config.toml
d_model = 128
d_expert = 64
balance_loss = 0.00473
lr_router = 0.00155
norm_eps = 1e-06
init_std_up = 0.0398
beta1 = 0.95
lr_head = 0.00972
doc_mask = true
Below are experts of layer 3 (counted from 0) of a mixture-of-experts language model. Rows are named router (the router's row for the expert), gate (a neuron's input weights, with its number), up (a neuron's input weights, with its number) and show model dimensions 0-31. Each number is 128 + 32 x the weight over its row's rms, rounded and kept within 0 to 255. Numbers have three digits each.
After each expert's rows: "gets" lists some tokens that make up at least twice as much of what it gets as of all text. This comes from a sample of Wikipedia text that the model never trained on. Tokens count by the router's weight.

# expert 3
router:161053116136142140159131133122129147088138125123156099124100179153134181125102165135122185076129
gate0:158114096168094167091142156150132095146073151133173104118130069158175148142121050143122100107135
up0:156180122096055147097126165154108093152074119104152149133144195128189131141148161084092099153058
gate1:150140115086111117106096118128163160097153118127141125107135137184132139102161072190144190098178
up1:141067076162150175142136139123081139156204173082154115135149156155111124151136125150154157072136
gate2:085071135161087090110062160097102099114123107157148129084090173109145119199158096123151100109101
up2:081175166079098138062189097095144108133164106138101169162090063098192109158087121167125132166150
gate3:136104137129131168164103099124082125152121126158143204099113147154075113142117152130188148042129
up3:068127121132158142078159185125153162134135190071161123151132185062149165171128147157159076156072
gate4:139140096113151141183111150135102107143126117117102127161190125135131105127064149110031147148148
up4:151174114187102132101172143119134132163146204124114100111115134121145168123176073140143143065162
gate5:160077142116188112103190142089111157134099131162125099073112119166121154107184196142153191170114
up5:176099107105075184166085137049171141136118087127092117184086129168165120179133139129130109136064
gets: "1", "2", "ated", "ity", "ics", "ations"

# expert 13
router:108121097135151109164109097134153231100099124101159072167131114142084180080075172170133082101141
gate0:137118142130105135077111180120133102141049185118132106153154045144136145124163031172091090121085
up0:144187107101104151104144183154170110128115140082139143120152168164168131147099207122100113171107
gate1:110114130122174125092074098075144150137141138162160125088142155147151131109141127177116143128146
up1:124064083153162185165171130088080151136205154099134120106153126161140127176150114135175138106163
gate2:085084102089089092099124148113066121136118063132141098094084207068144155173137111165169114080097
up2:083141142094080138058142127154145109129146120135090198179095079125150113171123088159090097085169
gate3:117083119107152146166060049142098131172132108105148163086140146160125119131098142164147150064155
up3:086100145146197128078116192118151146101137145109129116135106141096140172106168101137116110128090
gate4:100156071108131153155160110149076127153137173125077082159186102151090096125089111101035141114169
up4:151166172172148182066132131099098121139112166150093118138151107102144133095167098129126162017135
gate5:156129151121221118116203071074131141127099163174154127120098117165090113138155195179102113154081
up5:192112143138082155167074170075142160155127115130108136183071115173151134125106159126117128113073
gets: ".", ")", " ", "\"", ").", "s."

# expert 4
router:120194113093162064177038098149152197055124182103109097165132144127093078101153147148101107105157
gate0:106153105147095122107141151119156109182043192107150125159125070106158156089139092097127101087108
up0:158197109121108160135178176112164069119106134118121174119161187133191130153087186138117159157099
gate1:121175131068145099099092133170158131083153143129163147121113140169141138079122112157108192117108
up1:092088098136154169135153144116079100186194170085159128093167142160122144172123140137148162084126
gate2:100073136140106097109086166158124128140128128123140123087091228112167136184162129132154110125158
up2:058136126086120093070163122109124116095127108147122148118088098121182127192083102172099137144171
gate3:136090086140125134195102098173076120171108121103118191108111164182111084151078118143126165071114
up3:088097118173169127114136197122179142068138137108158081146144118083098195159112157167161092174084
gate4:093118044122171119143129122160101139083114164100090079155164084172098084087083118125037141133144
up4:163147133143110146134149130139107135135145172104050136091112111127131158083167044121134124041123
gate5:151123167147198128130185115144135171139091161171110103150116117137101117149154179129120148161140
up5:183111150134084182166097122082165118151148082148104160187125099146153121114092187131138127177072
gets: "o", "u", "e", "a", "i", "in"

# expert 11
router:083104119114178161160152104085117154080129173129086124156136131082149094081126143121107201119165
gate0:125145109101145148102155193145133090147065172162194094192144067146140141139114081146161085115115
up0:175184113074083178117158156119108100125137105100129160109160182155179111144067163105112120151079
gate1:171129117079112116102074106132178120137139144153152110087156138151147119104130066192115162085159
up1:124084095148130174132121154138098176104211161086121098121149120161114109171131122138141143087130
gate2:089078135104105112141076103128105123147125107147141151090090187108177162166164122126179143140131
up2:089150151057133146090179101117119130134104133137082153143102092122193099169085101169132128139134
gate3:103103158123140160188071112169090082157112087131140199088129153155089073131062157153118139064125
up3:075122157137188117107136166121170153096154192101186126142129170077122152161117155133134118160089
gate4:107146057112136160152139132143119150114134133081102092150185089147142105098087076096012164131167
up4:152172116167110146105173112096133134139098127122050117065118114083139164119153061142146135104164
gate5:160125166118201140102148123097117153112098148169172111154095121135102139100190156171145169157129
up5:182121174121084156166103100105178130124082140125122158149107113153147145147110198084118123133056
gets: "0", "is", " R", "-", " T", "2"

# expert 14
router:150099094119127124140114106052154151120137118098148131152191197106104083139181127130103132114138
gate0:131120078124129123113121168127097099186065161128160062193191113122155144137143066120134078132157
up0:133212131101118121095179134136142107144121119075131166130128192116203149127124183140092127175089
gate1:144150148091136116107100085126181122162161164128142144152105126174146115149117070170113180095143
up1:141060107169164192125153109106067111143225212097131119082149103176108124162127115122170084126145
gate2:114080139126089112108128173136087105153134134138175129085103184106152093180186128143186126109125
up2:120157140120066102048136132125122122101171126107089132127096101109196101175139099203077093118112
gate3:122087131154148149173092130098119129157114138173189165081152108188109080155113156173145172035151
up3:092131090152166130140126197116151155107114140089127119099112159119108152123104132104110099154048
gate4:126131047118146164124148102097123131106136156127061100166167127138147084124098098100066184124118
up4:163179132156108129112176146142103129109111169180080128146176159109141145164197107141177085067130
gate5:177121154110206137153188143107112138159097144164118111108122118107104165130156192157198143177133
up5:193108160125130143167092121124147151105101114195134130155100085156148092124108140090117075138032
gets: "\n", "\n\n", " (", "–", "| ", ", "

# expert 6
router:130168105137176085093131091098166188149160110137140165108115101089163139069155173136123194129104
gate0:139160117110087145123162112160189107156062182150165110147140048111131146101136065136057104088146
up0:141204132091088116131154157131147118175097135091131193123190186133152136123153155083074127160107
gate1:145134176102105111081062141130176114114124109109133152111117132191139124100135043188110183099149
up1:103075085120107154195121107103101132132171165078145106093161126167112106162095080108146172075151
gate2:095099120097103139147158166087143106134153132128173122102103201053144121174150107153134097104139
up2:130151162023108101100171112108120140130111098133096182116112142093173076157139097158133160133133
gate3:143083156114173135194069101172104103137104080134118190128125142149075117136103124199174128074071
up3:099101120136175126092140158099139150087121160104139127122142173074133218194148116166134095149072
gate4:104150087116198181142120105139110162098112146119057162129141113162134083131095101109021143154192
up4:156171169162126165121133137146130107142120178169092113119139132072143155149169106173136121074167
gate5:162104163105140131110212097117126135100061174164119101114123120141131155114152195159103183161126
up5:172110122156101158149059129137136207124143104137137153127079119132131125128140152096166078122079
gets: " the", " of the", " to", " The", " in the", " for"

# expert 10
router:133135113089158136124145143124118085086130163134147130130127149080083113092116084151117166142160
gate0:147117097117108164111098145137130106156091180135164101148134027150134147108146086146152054107111
up0:127203127063097162094176125128134108155104096095136166126124184158187156156113191113081112144060
gate1:154177153098087117113106087135180130122158126119181130081127152163165138091110064175101143116094
up1:155056087141145149118124136121122142144210185071119126081171129173107103170148121149157094087144
gate2:090082124124105098160089175135109133142100126157111107118112193090138141175143100149177073145143
up2:110143116088115116063138119105122102105180115129119206182109119112191091139127091204090116106181
gate3:113131104095149150188094110157084101174091123119153216113133123153094140166104145165175128108139
up3:123139126161190143082149174135188154102136153099123116143141101102117161172120107142114137165087
gate4:149135075104148159138102117143126136166158166171092098167194113120100071099082103130029168125154
up4:189180160134138143070138153113163133131145138183082120146106129141173157134176079151090153050135
gate5:150118111171173134129176106104075177139071149161124088131099127110084150089148165146144113157111
up5:126112140182094206177099164040119140095164098135096144156071121162167108118106135118099139161077
gets: "3", "4", "5", "6", "7", "8"

# expert 7
router:115099148166118155133174146086177174082163108145039099079141080057142092127086124153110077163116
gate0:119130109121102143078134178166154112130095179131168081132149034140145162129131148139126115142121
up0:169185116089106142111130164154123103143120118092159181160153185129212133116108182088114170174079
gate1:135154151102162124087083128138170137138172134158198153124132165183172160124135110159112156114148
up1:119071089153151162152146125136077138132219131082135129111172123143094096149147123129143136087153
gate2:068103157133082100113100145101137090124117099107147117067112158110145121153155093160157090109136
up2:127150124113095147063193123134112114163154128159115163146125097104183100172110134165104127083124
gate3:098103145135124113163099127130123079165099095104110184080144134109076117150090163154165148105135
up3:082084149128136129102139185132197143116146165076142131148133164078152142184105104136137120140043
gate4:135131058116148151203175146123141092105113133108096092166142088128099110098079104127055141167148
up4:193171109163119176102152122105162105154116177143071143112098113082167129147174071136172147016156
gate5:153132152090196103134181098113139153124056138151135081105099135163116126088124203131175138182118
up5:163128151130087208173092141064145154111145083133123120132070131143150127130126143123102094161041
gets: " a", " A", " an", " m", " d", " E"

# expert 15
router:111140127124160112136077092109167143140180195097046148185113093089125107141109132155076112128135
gate0:113137099143106142059155151136172105125095145114192106148167052094165128118107080149123080123146
up0:144205114107073127090132160146167124162147135064152157109148203138210145118112181112079134187076
gate1:147154127098134089125078138108209140094166134106141123095108123192163115142154108162118160103113
up1:138080063122153142136151112120059154142199176110158093105120162171084104185135171133120149117139
gate2:095069116111103078161109129098117095109138127137145128113139168140167118142181129101140123138126
up2:116127142045126150109180115118154119109121129146121193121110078107124061172125103179110142152144
gate3:128120129128130167194087058169116108205093107131150193139153128171064111165123142164172155062094
up3:093093130143166162053140214144141206103107171126093116137153144111091170195148120133094093150067
gate4:132143072109171145149125133138104146131160132121073100194197104162145103127040133114038166142188
up4:127179147174130162086136134094137104086086138156081095094115119099178132140188094125126142089167
gate5:138135156133169131147191097114074186101080152142139111164107099149141157130178204137126177173113
up5:159118161153108136149056138102181140110093084111103147141103140174156168130124190109125124142053
gets: " in", " of", "'s", "ic", "as", " C"

# expert 12
router:187154107158160087091136066095147226142140103132086131160122158094153077163200112097132105126106
gate0:118122094108098151071145183140160089130075157154179077186126061159154154150127106133114084084094
up0:181182116132089135113159182135112111141115176084146172098138206149210139143101177116083114176092
gate1:132138134104099116116113106126183098089140117155166093127150144197130080133101078172111183095167
up1:106066084134139175146142149103108161138189173082120094093144151165084113162087120134146129072148
gate2:090106125078045120115092153065119101125123124153137149097121170119178155176177125125188121123094
up2:114150144055101129084171121114165118152163085124083176183106119080201109166087074165080104169141
gate3:169092178113139145198077103174095121163138104123145155135120095129080076156091159164166152044131
up3:106098153154148122115126188132174172103165148115149094154128164048145198202109157130124101141055
gate4:067188052072143131102125151143106145116109149100103110135174086160129101087086112104014167164147
up4:126155119184078134088153125115129141127126125185062107115103121087173175137165095153148144061162
gate5:153111166136195117112211107086148133154110138174112123126109133143113149117153191176117160148099
up5:175118118098104140141116135069169154124128097125108170150089106148168116104120146124151110136055
gets: " was", " is", " were", " are", " as", " had"

# expert 9
router:135156145182117084149104111090105204139115183102098034170114157098115107124088125127143090108119
gate0:135109109103132151088136134147125112175046185120157072156166042130141153117137127170152070098120
up0:132176084130073166118152180138125109170098142079159147123124196146229153139122175122101100169135
gate1:133159133108122080138087119122158132118156113114170117104145129166184084110125121171092149119155
up1:127100099167138179130153110081085159107174125110173100106118154176107118167089091164165106086118
gate2:080103114117112107132123181111085097118152130160130115084152202076140149183191120116163096163117
up2:102137135078110129061149118124135114106164125137108144139126131088169105162087100175117132075130
gate3:134115125110127175181067092156085124170138107127156179145136178132135075135095181181143128059125
up3:074109093126159129063127175128154145081137149069126143113163142090119184143127142091103113131101
gate4:171141049123125118151120137133102122139144170128079140151170071116126088148096123150055138123140
up4:166191148127066165113176159121105121107115137136080126137103095133123177130146061140166140067195
gate5:136105178117154096112194144079111137131060108135157100134148115141117105146168163153149185140110
up5:158091145095049188192061123083139166136095101146079130151097133142103130139120156091101159134077
gets: " |", ",", " and", " | ", " |  |", "|"

# expert 8
router:114122088127155082153128091100144221089112126090083149170167132142114081082114126178098132117138
gate0:116150109133134153092159170127109106125083162126164109149185058103184173106109099145143076119137
up0:158214119112106137105181155152133105158092124109152164151149188128188156118120155139119109156065
gate1:137146134095112125129129096128174137105132109198169118122126175205153086166117090184127203106146
up1:126075109139143157143156150127111148141209152080137117103168145154102114137138145121170098097116
gate2:098079114135104108123087146132111115131118140117129126082096185103183124197186134120147111116098
up2:128130107110102139069142124091149118106190142145077175134112092122184109175115077192112127139127
gate3:097070127109141143181055079139076144140121100115136159093128127173071117148119127182186130058109
up3:117085152145152136102133177144178165088128172088156135129135139070150169178105152148103116140099
gate4:132159036126181145167136133121108110116113142126096112182174100114112047118116120118003161136159
up4:167183132173141184157186133083135095166113164159066130109104119096175166117176079134139154047159
gate5:145114145145165083103202131114103113116082144159157128132111124161084087095162191150123149177108
up5:173094123144097176136106132064162182115117092142103170156066111156151119128087184111110126178038
gets: "ar", "en", "an", "er", "1", "av"